From a checkpoint of a small mixture-of-experts model trained on Wikipedia: 26.7M parameters.
Below are experts of layer 3 (counted from 0) of a mixture-of-experts language model. Rows are named router (the router's row for the expert), gate (a neuron's input weights, with its number), up (a neuron's input weights, with its number) and show model dimensions 0-127. Each number is 128 + 24 x the weight over its row's rms, rounded and kept within 0 to 255. Numbers have three digits each.
Before each expert's rows: a language model's description of what the expert responds to. This comes from a sample of Wikipedia text that the model never trained on.

# expert 31
It responds to: Final o in names. Word-final "o" in names and words like Prokofiev, Oraculo, Solo, ago, Reno, plus short words like go, so, not, do.
router:106107098049116114117112172097123093091113111133156104153154143147106126104140134194138101120163131116095099161160123123146130115090117168136155131146124075134135140142124135134125133119137122143121174136159124141155144073129121131088134098127124120106179130184133118126104119117129125145141108109141143158092128132149152167096114116142127139152117176144116133085100116119165168103132
gate0:112131098064097101146154149085171126121106121139168127141142137102121122112130141108129125059124143148151137129113119143121138155125164136108128149129125115061126127118078130110161170118154097117133148142090128125111137155136156153138165157152121110141134128118120128128119123140104117135125071136128125174154113111116167141105133156150097173144116127068078110088137128125117166100086
up0:095148112090137203138171139074130112149121137152116111107138170126141116135164111128087161179099161137175123139147087121111173138109127159139105100141179116145107149128122149159147125157136126136112140120160122131167120117115134105124172103115149128109099177133098148131131134106143121119118091155106158127110124129122104134082138138099111075121152122140108131078128150111091124134126
gate1:106110105094137111129113137107096157127117088139153092117096157143086091129100111155153129086164086145107127136100158166140130144105103181111136175153133140120122115125119063130122107135154139121114148170189105128128105144084088117143141106113160129151090092133125115086117146133102155132115163104172110122124118121116139131139103120126143156139138125128108174144124114100132138154078
up1:095130140122140150099131119126182122165096098125108125160174078130133118149150143070150093110105134091137100132118131112126147096118164074115121067127135087118114149109116172107127122114145113114099103099084109117134129149136141163111108152156118141132108122109144133127169103150141118108130065172100149109146156118123123136124114132147159116116122110116105107157169120191121119114138
gate2:159146115095092113124128127166132118111079143100134112107088151129129162116159072118109146141108124116148085101132122177133149134107136130120130100130108124114139147159128094111078113145077130153117137124155119122145133138133130127129138125148101106162127175103100091124155180118158105140160109093125130144071142105128121148104116113112126122140126096090138139170126125099179110107052
up2:135118113140111098168104133122095144136138137112139163155132109154117104107114108102075143109127102121138124135149112157129105137132131159139145145131139079111111124123189134094088126142103106107106158119166161191107160130123151149117115150131143144107159097128143115122108141122126125079098147131146105070139156161153138127126111115111097189107108153102095110160120122151121134203155
gate3:127132146109107108135115145094095145115147147110128164129110165114131089125149108154133145159152153043128102105130109112125150113162114150121187109161099128136115110164177140182114091146130105143130141185143130128167146098121143111114143126130130138161105105104136109103132133135129121128142111158108138174090150165171137124107094115144122133137161139100158135107082121134162127078127
up3:134181127141129115108122141108141147096140131114112110122119138107171108188131102107141139110153175059149125102121156127141164142136118140072167099164076127096096091149148130143158128173095117121121131154136125156111174111123097123140124116167136140193143139107146159097111124139116094096117127130116130132086129159158125152116123119147155133118137155103147145108127127104150117095099
gate4:135115095126152148157105140154086119142126134141145170112153141112131127126146142125143127130103137100114155126111128118140147150136140142157097114117091139137162120123141148136106156156090162128167175160145132132138143110110113146177114139140160075118125163136145144153174099086118141119110135186130151206145126197136112111111104154169089117142100135125134093106142133090158125166140
up4:151116132155156094117127109137155139128126154109168140138125142126096107108144127133117125145131162179116117131116121124079083113119115154157167161124129114083125103137109133134178114107106160104169104126125118099093114120168148152115122145104156177132121123149126148135108158164083106133140125104141106114119123080110203186137159113104126136088121107149105174127158128155100137107152
gate5:151147148087117132124129142139112119171143131136184128143182145182102117161145087166118095105138131136114114163118100143127154125153128130100120167084104085143094145171121136149171112130117106120106103105095138139129128108147151100143105112113104132135165131106097101146130085120089079117119134093091149171126137107136145097165114113097129112129141132089130142109092145128170128115165
up5:181104155140167110144136096128117126102112116169081161131089117146131162090133156096099182116126149119152132081110138131150121117082137085107093147141117148107166140097137153137131138168144124092172133098110088144140131120113139093125114117148134102128086155141151148137157152119112144123173114126149138093114133113152135178129144096109143164145115113139120122179145139134095165135103
gate6:121133111129083071138131134108140158111131091102159087164162111124117148105149113174107102119094132143124132090156138128170117129142138127177148145155097114156117164139144093137096109119157109089155109113130079087126141154127129127156101120149123173118136108117140149136146112127097088163128096139110148111157118105146129157107120110140066154161095154131129123089098120099136164153110
up6:135118137095144139147126096122101104133147165118121153072131123131146104167109155090128148144165111113125098112113123148151128134108134102103096124113171156142112124121102123117141145174096112124135127158120171124139108148130122140148094139129080132177103117146125074109136141117125176129093135106129133128061097124127148096153110147157144120119142087123167122152135153142134046115081
gate7:145159162138135126149169113129118122118149086148138110114142146106164154103167132152137144122141146092093127108129098166113123108149141096164152119159147110131099147124137142137110101171145114116140181128137137135109125130147161082162154149137135190096180151144162138096128109096173125142133110117110104137119098147129123124131168131133160130114112171139129125110163124071192154144159
up7:159109129145129139130130117132130131139136140170137131085132126132141135144127104165124114155139113092143134091114143132145124140137160123193122103150126117144106156104143133204121108138140148156111137185110145140108083134128135082196107069158141177153136142165149112107111147132131092098140130141106149142115069166163151112114111104109135097111113163133164127125118145117151119150103
gate8:153096156106119093114129148126178149114090127149079107148110159106149115112130084158137103127124164150124128151102152068125110109118146134095121082106141129107097115173111152160096103089172128151139149133169147112166107095098115115118130116131116104160101099149114119100098137130152162126138117128152114199122148138133160112112111129126110127145152092159122106086098145114125139108144
up8:135131105107136145145125116146129141161103098112171138120119156142079118135156126168145129150115151118155155131115100105102140106112168130133151088118158085170116163149129164202116120113112112111090123104096164126143088141086097130140100125168142127140127125104165104152122131096137127125148098141107180113100175115115117114080153149128141143147150125087122132142088130135093138174129
gate9:155123102101150177133156146121170104132145147153156164110142100135123100103170088143137136125127148138125141159153135130107159114164156179152160117096117150089135099072113161154143160128100156154104162161112117116147126099146148105135113121097156137143144118109120111094097109117104122167141109109137105151110161143132165092123119145104122096115134156177110192101121114139128155116140
up9:118144160187158155161154112151111125159157140105124110173120117122120116118119115121130102180134102124086104097092090148153131132153133133110117158187174132157107162141161089142097118155131117142113131118112082169089148155152136111088124124164129166077137150127155121120175134096150095131113129122105137091117124113181122126119114116109149148126081108115135123125146129120108122149135
gate10:147134135102123123123149133145160164106110122134100087119122135104152133064095119154109113110141128156098160167173171146169119162132134103100130114110092096116140119092110125091122138132057096110095157166132106107120154128121110125111138074150129108129122101171148124087110122107134114157143154117155152137152132133158155169119145132130104107137072147157089109113122115152110125113113
up10:126149108096151109113109120157115152095106130140126076108131118136116136129127175125157104107140105134149110135116094132114103118156136103138158154176128144088102182102106144146143107146098179156195109131108091121104151145137088120145152102116134123139095175133158079122137161173118111083136116103112134165107098125093093148085120087122149101131157122116140117118127150128130139131110
gate11:111108142143117109122083144139116146092135128126139106152147131184114146122137108143144114120157088130098117168149118121118057092143070157109125163114145101115140164136103120120098101108192155164131113109151098155177095096076153146151154135139095104123157103133100119136163175107135135130130139156134086131128155130141139119153118140115130133108122116091115090139140105114135103158140
up11:154150099087101091157122100094116107137107114150096143144088139124167127072156124104083148118062156085074144100114127107141142163110168125114133111164118138107121106142190136141125139132084074117133150129115105128145164108149122121135098131121109143137117174110142151133133141127119122129090146102108165142121148109158140180114119114128130094143106158147147113128118123138159135108118
gate12:129088125128114163171126156094120114141122162153092143127161155152132105148148135119134158149081143107127123123173129137134113142127124180148143097132140165160150104120085141107132155098138140114163181110152150122127120114121118130144139124158107099131120161127114157100092127107126190115109102104109119172085147161072107131184167148142120090130139105117109163148117117128152133127163
up12:080199120123105140145110117139108103131080135122162119127103119080133144118133143128117118114138192069161106143095099110120124097145159111126139106103120075133094141143156122118106121141143119142093107114106110103133128105108127124110092126156173140141122126112123123141149116178144116149134158148084147155125170162152136089091090138094088156149145122130158136131115145108137155158120
gate13:121148084123147088164156173161126136125102104103129091138118093126103136108146147154135123126141109140105120116143149147123151156103123091112144100168110147120144184128163122108121096101127123146109087144130143091137120109121136141101125074151151139130111131167154105109114173177113130132113133090123128123102115149169106142130133149132106110091105133161098108130098105174075181159164
up13:107168105106101118150125125129093114085121146140137088110140105066149137142128180166114133113179121130155118110132105128099122157110158105156111082131144127118126124123129137099147108069130084115161079127127100106122147128146139118116140124099112139077150142110121111127081116118130153139170114171145114132125139118077092128105125133120097136165137129158133104101075174146102129159120
gate14:128136137143167119089106133081156110138119117128176178126153123148108132110159164115158106126123132115117112155137086120150138066092093145161121149100125119074138147128105140104132113114121145140143155130138095152150100123115109166158141118147129120111170139135119176172121116098139147116147121102122150140117136101154146201151162121086135157119072134133105097113095115134148158100125
up14:134126111151145148121091130145154129125109118120173120143103155124157112121122128129185122109116133147122094096111146101147174081122122106099085136100139145129135185157129165104159130113151136133103139113111129170151078149106127126143110090128118116086117096127125115168115123117124158129177109078111139123148125110133129138151177172088160172136070135095105142130092159157138137115119
gate15:051117153151144134126121158133155141126124182134132151118184119135117138132138111122124120073126133166131132125133162118119130125086089153109112159121092121139077160101128145129138121127131127110158147152099187160099161106118119178098111145128112118100177114108112102110147100171122093119148155119119153129102079159104108117163136102100158135157120106114133147100125142120141137102145
up15:101096153135160114135112110150108114135129137174171119210110121147140146099100143108160128137098127145124129103151138121176154107142115154096175144143135148096117115106138156133079159196132112168127139129118123117135112102163140149123137078117119146124104102113101128161153139157077176100111121112118131134145145129132151151148082148134119122139092088110119116096104128102136151104125
gate16:120155090145130142102094186130091152119095138104113126149136140114124114121128131150131110132163109112122065123144118159142101138092104109135112103105078116176121124111146117135118132132138112116123145102167132173131155098065091145104159099123124149100119080153157140162073122136113135114133139084118143143118101147153111110149145080115125159132124165150128136078162124151134112090114
up16:068092076124109115144091177112172128156097117127153144090077100184127136141144129145150125134159107152102161159130137165111133117153177116098139128162126109145106132148117131108096107118140095140102128115129151149103131131158110148113129145128135122066110148123132142118101141117114107114132128138143087103145179150132136104146146148086112136135134150069080135157108097132110129144122

# expert 12
It responds to: "ri" and "om" pieces. Mid-word pieces like ri, om, im after a consonant cluster, as in repat-ri-ation, Sy-ri-an, N-omin-ated, ge-om-etry.
router:086130132120096129112110157095103102095147107138162142129172159140126160102153141171118124138139132123104136151126114123117101098115075185105170120151176117122119128129117136099098141139148130115143160155149149116138156111124145168111106106148124126133160107170109121123158104119086121170153124102188134133108158139126147141102127087143113093210120136114116136114134118138146131088159
gate11:106115151130118132151120148151144066081136122168183155116166114161127125093093123110123125151134121151111140123139117149144131143135150148134151155193105110138112141093102135126124150158117089113144166096144124148160154176132121135151154127141107141108148114123155124099092082127119148141143135122117105137133119107127145162168139152117152170189136129121156106093081117153115088091098
up11:069112144124094168120106161120148093094112125143168135105146148153182149088097115151149111133132142166088161148122113157155110090133136124123134156149115139149088145116112111173116113148146127095099157117137137105153140139132125101126152108120127124129114135178101147115095127132098128158166124139178151088131103135118139167160138139104162105180148108121127102088087120137111089115125
gate12:137150156130112112117148155148156142099140131127125159096155155111114130116089148161153130117143091135102111126145136133102107086138112133108105142113129110111093160141102151165111125103103121154146124121137122122132153118107062120099140087154141129086163137156125111175123140117148100151153114104147143138165135143111063170094161179159146100177082135125131129080137097106110165126126
up12:138131127096147160149096150121129124144115102143114130107099131120143083105124117114151142088156157089120135139172103138182118167143144117122124088149124104119152124091132150124115106132109084088089125161099118136110118110147116099154139158148128113151118139121182120067161167113134146116083131174165197153131119193127138098098101143122122103114150115127125115144123143114131144121111
gate13:105105142134178130102091095106127094099178147138133134171117151121157153121150146139139099139092118076131132103143090113102112150093122168124168121129150133111099170109119183102113124112137148145140152139132112119137158122136074127130149125090086133152139146161113100122157107120121111137111097099142142139153091136093146180149167122163151130138082124111126105083126145136108131101154
up13:128124126131176105150096107159138157124157159116194179104133140127098145147115120179122124094110171101128129110101087153101111145126156160117112118095168102114126159114114167104140115130142167144110162154112135140111132101110129128164157144108103154115125159095106134144109114122133117144144128131154110136148128099110117143092150114167125116154065102084093120110151140156072128121123
gate14:108133152133116148153136190124094175104129142151160163116115165129102153115134099180082147132122168080091125137114121127119168130133155092076141130087102171139153128132131144115150129123099142173117080155133113130175135091109174099121152144089099131146122142107090120082129158142142116089141114128134143134100141163118099109140148119111091132108137116102118134108138127126125113132147
up14:140128062109121110108122126097118096175107129139073101119164178113107155151099138108135124118135128113162137077143104083133138106107094161138114145143136107104143153163161154131141128130131142130143133120082120170138140065107129109131132116139146117080162146113151154184114114150107112109127127161122141125149125118101134177135133082111128105159115137145137129118109125085153173144149
gate15:104129159127097121140150148107106144117091131146152116127107159128175159090086137112119170143186079139133157153103102109128128130118105091166111100106132114147093157114120173112123108129149165144078093113150114076132142120125146174104122120079096155145101126141111136143092126138148139116130173122115121115116095116082086129134118111160092136143131141152152134103162111132130168125128
up15:107132159146119149142100133136120122097109134149101101128107142186102131115141076083117066101112143127139128092176174129154121148124127131117139134133101168131141158161132111143075105131141089099148150140135119129145106139124110051135127155174125175163107160118164119126120145124147138126157121147131146104150117123134140151114106146111134155097146128103156117123111111068132101125081
gate16:114152128103087116162152152132093133139109123120122084126171115174123169094145133173144119136105124082146145148159162120112118072146109147114129111131151131124086159113154135128112096153173114130126123125160155150193146107114129145138165082136121094124122129139126115085132097144108153126130138105136142161108156179125093109087120118134116126161130179106130088129138123103172124147125
up16:135136141133094122140153147134113126163130105120154107120142120177144138092107108143153117119131142053144149197184117123119111093163115121109122109163137127099065157083135132140128097169144134121107141117145131121168158102134128126095142095138126099149114121113090119102151105153106145121105136107132135166120126153118077093120091127131114114139140186110126082125161135135156102140146
gate17:133149111129144143125164130124151095121152127156134125125119148085113156092133134126130133123131127148175087129099150147132133074112069160123103079119139149109134109124122168111101125163131154116147103184167152151130159091118161153122146116103138095108153142135111116124140147183148118156140151127148143129091142108124137127136133113103147121144116072211116158098137143141110138081154
up17:129064105113131096107129156132119157138095113142094111123108135092172117149162109140107152120163125139108143132144152119109178179152146093132131143166137191174161134133146102136161120070082128139118129111136140105122104161137101106172137110101131153128075127107122133135085136102087128128119099152128130146143119145137110100120131116172079158110118116105115113142134105115103142144137
gate18:113162138093134130105157106094129117080126122065087091136120146085083108090127136106086119167147105124120135117171145114120143135127100098140145125136123132161168147130111107116134160130085123131087149114102149114111129092096128155129128122112123107135135101178151074116083135098121096144144123106074151094119114109131122146117160137149117114144124117126163189148106118154112130096125
up18:159125132122130150139170148090116143135100148135109101104154083109131166138148166128138097110129122151149155136123097129129112137131140129108155098087113105149154121096100120131122131076159194146151133139122124142131129129150123128107136146119171095111093129093112137126127110115094214178119121186151114136164103120118103147136168140137143116122107160141124072123115080133117122159120
gate19:152099108123117062086123105110144088142172125131171131127081144101109109150125148135129112115095195085136098136091145110092133164135098120143122134156139137111146108114080128124134151108118155171115124122126113080118114109114167150113158127118126139149116092123115130136149107130094146154121081160111126108133153115121131137169129128137090136154103141113162113125086131164080098098148
up19:064138144125105127139133090137137187116081079095096142151135100143146165102090127129134154114123090106141130127140115167142081130123155102103142131157138148116111124096180142125145092142164091145095121133182120138143140147108156150068124109099097133126133107091143105142126167158111133159102097160129103148130153110140093106107110142115125154123110132115107103151140150146151137129120
gate20:125088143073127124116116125111144113132158130128133148086139137149129185090149162099096092094125150105062147117117118112121143101101126097138090128157116111123146119146134138112145165147093148123090125101089132118184117127116156125116073133132117147129178149115097134156131075092156105110136161116136155142098093136108147172139116139130147128137108103103104096123097142110120142107158
up20:140161076146113113122116114121148134154106125152108128136124132148110170081082116139123124151141151130116135144122155174096109157128111133121188121087189130094118101113115135147098082118135160147146141148136138113108122129138135126111136105106138113165121095086102106098128143146107184141136141157132208137144126129109095118122111120122119097134138125133106121171073132168110111174135
gate21:111120167093134135138126122087110130097100121139160115140116109191092137112131122147083158097145116110106137124125149151136124152126149132123089118104117112135117136121155111098125084146137139135050115134148175152135121165130169127106144119142114160108144094104134119162068091126141128090139122128184108099091116144124146118145114077169132146101113126115125181147122125111121126174130
up21:100153145122117124106113126117122174073091119116122112113078127128151137138121065139093164127151117117109101111105135132176137124132155094136075145075095167130136116134165131140133099149120167107106099132126125089162128101114132099151149138077102164138079131115125118141110167112119113112196117157149101123125118089155113141109151114131152093099115112123121107155125116144125112109128
gate22:141097145151153124122114151128136120088124179113151137138177108116123148105136172166156152097120158134091122159111120118117076169091128125116144129166151123122107111128089151117151120120160117125162137150124107160110138138121102189134126145155082137093157141137125160129144093126127138162148124105127084124098175146126142125139125075134127126080108143118119124109118191118108140073142
up22:122130127087156139104093089150126135074123139168104134116117114121153122134095130135171127144107148115100173150092083100145119103121087132137176145095152127101153135155125145125088142137160166121133134127117150125119151139152120155139082152125130136153133110160111155105159094148147131136190122127183081087152145126097160124114127089144151111123112137119137133146160184158132137108119
gate23:097129137122136104116156174129138122129120154147116135094131130114125143114117142135154090096155141092165109149133081133112132139097138156141138098104136158094142137145105144087146114052105092132122129139146071134108171130080135126132169118160141123114166098164121088114142152140129123109158103129136104157140153142113149161107172100069142113152108131149167120137114139077144148110142
up23:135162159138126129114126117102173138126096095161185122134112132126165155107087125148123151173115158105173083093130128123125162084167131133079113145123121157164122092128140129128160129145143163182168130128157145141132162131133141118135156121074106122108138125118090102137112107146135132142151107141159111162117173133138099127094152134123127174137102135107119156079143115133126120100163
gate24:134091137112114150120168097136125124148143094123090145138099126140137115087127147155152154125084106109108153124143103112143114110169154121069163098138169150109152095090152127087104146136137129120100170158166147107112164138154155137139128104134129118120140093134082115085160107150084169139108125140130126158137149147164154157122136158150104107159119117143130102096141143132186155107143
up24:149128134117158143144101102152116091165169140113093179149123162148160094098141154147154160121086115124162118124150088104113130095147121112116121091140165148148105136093131135155131126130130117097136117139147127120125155152151130151134119117100117097123076120120080100135184103126132163119156162135143128140131165132133106114100144172147105118162124094169131089094146183159147143125164
gate25:120066148175091093093107149128157146119134131138137132146157151130111148085126164113153162131115137111107148147119101114103075166107124105107122121168166119110113154134132176129115141129141112144120139116138162127164174133116112152111138102138100072136149112116128129121138152122132168093111137122145120092117165095119095148111111070162130108131120134099154087153105145126149097106180
up25:121101123087125107094103065118148127120155107120116141090148185117121130146139129153107180155143127113168105139119087158108135127111126150132154147097139121138136152094063120096163107121131116144101137128131143129104174120101120116132121131160113114112175145128121110123082113101116139093137126109174141148117146129110104135091144097128158064121144111094155120116086175128129125128173
gate26:104092113132130121117139096131093112140161128103115118120129110105128128085116171157121161127139127163112162106149125090139129109129098132124175201159156155067130124085113111135137154149097156124116142149123159069110131123116124142126132168144164168092122127108103113139114110121108116112139114109125101105152147191127170150170124156124103138116118153143111146156135128141178128146167
up26:161148126150152105108099117103142137100156124128117138151057136149121147085146109121137121147123092084168125145109157150133142151109136123105149124122134113108163146155154135152132082114134104152136123135115133145106122078133106099190128060135117136148120130086074140131128146118109129094126133120098130115144083052147155137120156130130114130131101097106146137099095154109145119087137
gate27:046096113146114137123097099185108092124126160157095138096117152120141178130123140082069150126116133126126143125140134122120124098131121157127126104106142102130126170095110152084105147163089086100149159133115141114127144127139061134114138110107131150119127147135129128139159087090129153124140133129148144122132117121086117130135152084143118106129104129192103092123115111149120122104126
up27:143159137173096095163116127145161151123157145113131143138119110108109138151203124117161104107132122118142142140125155169113144117093145118113115106108098125151144171157161111116135168116172121144173117175115143147172122107120133211142147113158157134113090157076149129136125117124104133154119141131102137111149117122109130114102190134120111178119160130124145115131134115151128133149110

# expert 27
It responds to: Middle pieces im, om, numbers. Middle word pieces like im in minimum and maximum, om, ic, m, and zeros or spaces within numbers and table cells.
router:099133087121115133064118148070130088125127122144142099120176120147116166115145137133099146118176100115111124155134131128129122108086102176095150091142200122122138098128122144108114126139159144144170153145125142162142138103140166159105104103128109133107160128124136123131133098106125157150140125121200142139122127144118141152116102088159141099133115119152118148069094117130149149115142
gate0:132129132121157130121110115162083116091102123134085157084136168146110164158111096123125111135148131105093124100139108166134145109128123158140165137117108108141139140125127095120151087146130111134164119109139156110153144109080123092156102143140135137148210172126123130142095153125087121184163138095147156129143172155131105116169138101116125122150148172134137129085119146086127122122120
up0:160137106094078075140173134143140105132149159096139084111118152108142100123166116142105145119121118155152157142082147110132100149157098108139146114119120140137142109153171125121107123127120131103128100181136113103140086102159157126099111100135110130155097061153149088113155147119130120155147135123114073150133127129127141065098145181113131135127092122129136124150117145158128128133160
gate1:151087121139121126119124149127143139138126170102160136140152114089106195086142127146106140142121125131120136101111108124134184170150124147144102132136118141153111091123114121108111133126141144106141170120138165164105159152168113117113126156140151118093170115098151165096130109135127121172127147130090164131100121095098127147123157099114111176093084173118147067152123130101129133091153
up1:119118128107134111121125119105109151149112132131169166085113118130132162135115107105104156143152132094125142165120098147145162161143114160143134116123141061130152082112128118119105107182115128132101138116134119127084146171140121102172120096111129130121180143107083170132144089118126117128146114126190135123126183153155142122100151092132121164135133153096151109133098116139156186149117
gate2:088135154173169103074092127090122136111108092175118145153105137162137181094126104132152085117109118139110148111119130120110129196120122127127132152155147117134088151102132115166100118118140160116125175151134140129135131109121157114115111103096140126154099148136098119164127148103146160141136140136149091160086158141119100151128141072108141098115162151150130098096106158105125131116141
up2:162152109087113148199130089175114125113089159129141114121150120108120145136155088133100156142168105145133113114126118135147133105188138129134140126113082134175172096098130130133112125125138105136153103127143133117121184140147081103133146132108125158094137115129140126091131140178118137123096107082116147139136134132116092134149147162141132128163160134126102150159136083081167150141125
gate3:085110114104158152091114127116162143149133141106144097100109104131110153100132145115086151148139096124124126132130125136147129095125097181104138147127158115140141143116123163114142139128159123102137119164084134216125125120107169169099142148127148174142150107132194108123120144133137159165121143161113147075102178104107159134127116109114160133150120136126128123125166106139121112118173
up3:128153124104153189151138099150179125166138146136141123132150127160081088113144122124091124125124088146128123134154144130142133111149113194120123123119157094117163114098118160122162145133114109144140115156087155141116146136128150159124164138114131149140141111122179105112131166179152168110105133160110138141154117108129156137117098154111139114146157091146095136103145104178159115173166
gate4:128105083126128099089141141126164137123132119151123122091131133125118121120159190115104152110183105098174130117142124132207129063091092094088127107131144149098135127136151148136181109159134116154168152105101118130133134145109168119108121150117141142106135143125173130079124093145112125128127140120139100152175123156149116131165089125131108134130106092142092138125125131138139117129153
up4:121131128114190144075120096137131126115081144122059106156152106131157160139100121136131086152102114138096158117089127147143110155121104134137175153128103108130157127135138126157081148149092118108125125114139166159138099127142096153151120131121159182127128068120113108130159138115134127159114098118085139093141095131148130116135111075112154152140145133129143103095131125132087099106116
gate5:129123103119169111082148145150111103138145126114100101117142103164103161115121146127116127125143133176128139135071103148162134125124108116123126085137129113180142169090090089175126116149101168124186106117127171137124106086134101144145112122106120116144146083109115082134157125181158140120112106112120153139161146142116116122102137144191143109100124087125105141134145115128113110140163
up5:096078130132128096114137158115125136128105144133120128140106151089138095146125139110138140136101131103114141110159131130109141106105144113151125156162133110155106104116121106107161159112175167122119108168137141147146104164141167140111180126107139112127097159148089099126080116107094125133113125100126139103092101117116149142123144135077111201117123141125162115126157049126140133150073
gate6:086123119163122128092146160061101108112109105134110125109110126122100156100155096109091140136126058152110164131149132149156105145131111131122157121140170118087135131136135181139126143120144164099102119160142118135120104110116165125122134116164143075150120140146112134126104133126117101154114121150100091125170138162133109116155159155087150159130095146095078139111119094127161163123115
up6:099152151152088136076148121144110132110112125140123063179095132089146151128130084086146139129160082158123142120163129140161128127155086147086112160120103088085152149112137144149145149133124117128134127112126126143099163158102132145119123094149107110155133124127123155127116166166156116069110104160140098120148118159138074156142143106140134138089123140145116129111104146115144145139090
gate7:135127156102121121102159115122110079155134134143152116137136119118155097176141123142137102084145140085124135119141111122183140137155127174174157118149168152099118097133154124105126144128134118138105126146145129108163102157165168129081088081153124118124104132161105144170082138138105141136124110110117113139152131118090142117176117097109122120140116139159152127070149151095097109081110
up7:121129114140174146172135141167142146131125113110101142156085140165089143099153144106094114153093135128049108144132149110127104085113133094152108114148081122174125167139109100145151083154096150111125143148152121151123145102105134136167166144105146115113158143135157157136169104135148103130137158147137131089104115141150154129101109131135162148137080104122108130142149124151133148153159
gate8:103119162155127156098119118092123118136110125146120136117099145127114112077116123116161138101149133143137127125157109103155126147124113153101169069082132108114141155152140137177106099158136148137133140174143072138123127077134153148146126101143113111133107093135075125161184104100114154131134162122137100158090085147124112127116117126148155097171105112130125123083156139109125135075141
up8:130111140147114131124123162148136123168109125104118129129167109147124149158177094111116149164151129149110089084122141145132150138146131140097146094140131142170109108133159087124139085132126174090169123169175132159131140151137124136171146137094148121086099117128096129109165145167140143120111131096144098122071131139148109139109208121125114110123118111135086130131089111105148129121155
gate9:144140097142139129131134118135176119153163132103117152145158128111152106134101164159076167143124140102094129166124105144085135119106146091164151076114143137130157145132108118108132136116149103145111080125121168102130097124126109111074117123124093147105104101180139108134100083121155186177123117122122118113137130148138138084119136163198129125122127103110108123133099117152128123159124
up9:188140116148148141117142073101138110139119126102129116140136150139138077107161162139127168117093152097131114136147145139130092116187139123172125092104118120128135182098131118097123126106135127138137101113118125092179109127136097155140142120091125148122122111144118142090122068087101173169158158111131113149146113144128102152124169132130115070128138141131113124123086166133127114119165
gate10:133123114155120091054124148117142121141116102135102139131150132161099182147128133134138184115153125122120107133187138137136103128101132124177118099145120153096132149105128128134115139147125105115149148143112141137130124114105135177160159102155139099115117111145170124112166085141094127161141160138097145174110119177125108146135102079164122092143132146172138100081105130130152145120161
up10:127141110123112130115160131116112154113117093120103110141145126133127140170100184123125168134164121126133108117209119118130104132124131134170127091102118160096107118121117132124141151157149092089136148131118141140132167169110156114168166119138175122122101122176170118126091110115101134171136149111104148168111137177136085142155126125134128076165147152152166125088124132116123137141158
gate11:155100130104132138137097125137117164152096126125091085140096092148094117115102124160124153132154084139123125083081157153141171111106135090122107116148120112144122121184121105165099101133151133121126087173153164134105123156130121142113090092141182104112127127160136128142143139147138114122168117149175135123100109186138115113115132122095102143113097080139117129140135102104126094161132
up11:120169107170130122140140123108131127173110131132073050108140096133164156132095121119116116113135114141132106091130138109124169145096139120131151092118168100114148117168154137142113084109126103153099121130081114125142137184142122121142159117163136116134094139108102090154189122120151144132111095145154133103116132144102130151151130085157115131132133124115166119105120103091133077157127
gate12:120130129101130169166142133049096110107120122154124128092123106103130164117129108160121134113119121125109116127149091137143135098078106111140149167133167169137141109147123123147112101193159086123137114136094152112119158171122141104114094138103112127124117153105116151119130103113103154150080143145150129158108120132101137136133052111115102147173128112165133122092123133110144119089104
up12:089129129156151113128121139159121126164133150092185102133108153178130055152137149116089142138118133116166117109105126134117103142179090086100105138143131083126130136129142133138182101095110154145127101120127118133146105116129087148146146136116129172142138105113146129173084129175151120120150143114108112110141158100147128138071155127134108139119152131100136130177148110110112099137164
gate13:146130114116119130102092099122145169144128121092131138128170160136101153109108140135087103119097171137124137129112144166126140146082070125064156119121110084113103195154117119132127091100128131122160118130141118155115086076125097114147093122124111108150162117109127111167146145104149152126154122154153132111138108133110112116096122121120118131146082081147103116121133106152154107112183
up13:133185168161144126111150144137120144104090172084106121141152155149100149103120100160135149138146140151135141100088131106109091170100130075135132138134125150128112106108156141135135113148147135158112107112144135124160134126097117098069113116087137093085149111143126090136100152108158148124162095125111080135088134158114089076115166115116140125119145171112161143136111146116122116136128
gate14:155115104105081139116156117158098085169138145135114120145139125122111143115120141077129160182162112110122112142162138134118151092125147107114129090152164134082144113124152123087148093152134136143127091130131098128114128104118152110165133119127125101099105164163124129127142124171126076130134164107141138142090093187138116162122120151130138080118127105131159186108102148135120173161139
up14:156123124122129170110112161174157154151140140108118192142145103159173130115094101141137095128098128095141138128100124146127099116177135127114133113111111151151113103111145115154100181156105118133110157123088127192150109108128120108113136114139129129149128109124098133136121174128150152154154126116095159143133168179120146116126128178115138166137166141078118103129129124148157129070148
gate15:148129119150123084106120138151149179155150134166121135134084123164115158122154110130100152165141109143104141121107086109107150110125101144157153107075110114112162101093093165113086159115138161178134138177138123136119121102124131135151106156159112148114147106091123116172120108110180162131113080096089139162127138128111138136110156129110144102113107099153147143121089124128129131135165
up15:140112124124147118097099106111144146131134108151085108129069131115133202121141106180121158124120140094080153135106116135132116156097116138146174137108146134127111132145091160117131152136125101172094187116156119156116143112156133163186096143133116130137104140122159111124120120078118170129101125101098105148100099100140177115149134140118133115116096097140166119133114107148119118150102
gate16:114109101134097141063147122087122119144131144110186137093146112143123149114081155136155152166160113134097114117104093143132132142104126158161128153131153137085107098101126100129137136116123138163140129109159101141107114080126133118137107144117094145116171119115139130171107125083126125105102137086128141089113160143118173158127090148121146103084134173114157158147096090128158141137155
up16:109155117131166106130145121144130091141155132141101134126090134084166102126101126137192195145150095127107096105118126129142153084115112123150129087104117136118174108122123165140072147159136150167114129142160138102114125136121134161142128108103113127117146140158143122115123138144166160170125141096117127133143122135149110084133104153126167123107128084180132123069093130170134135128151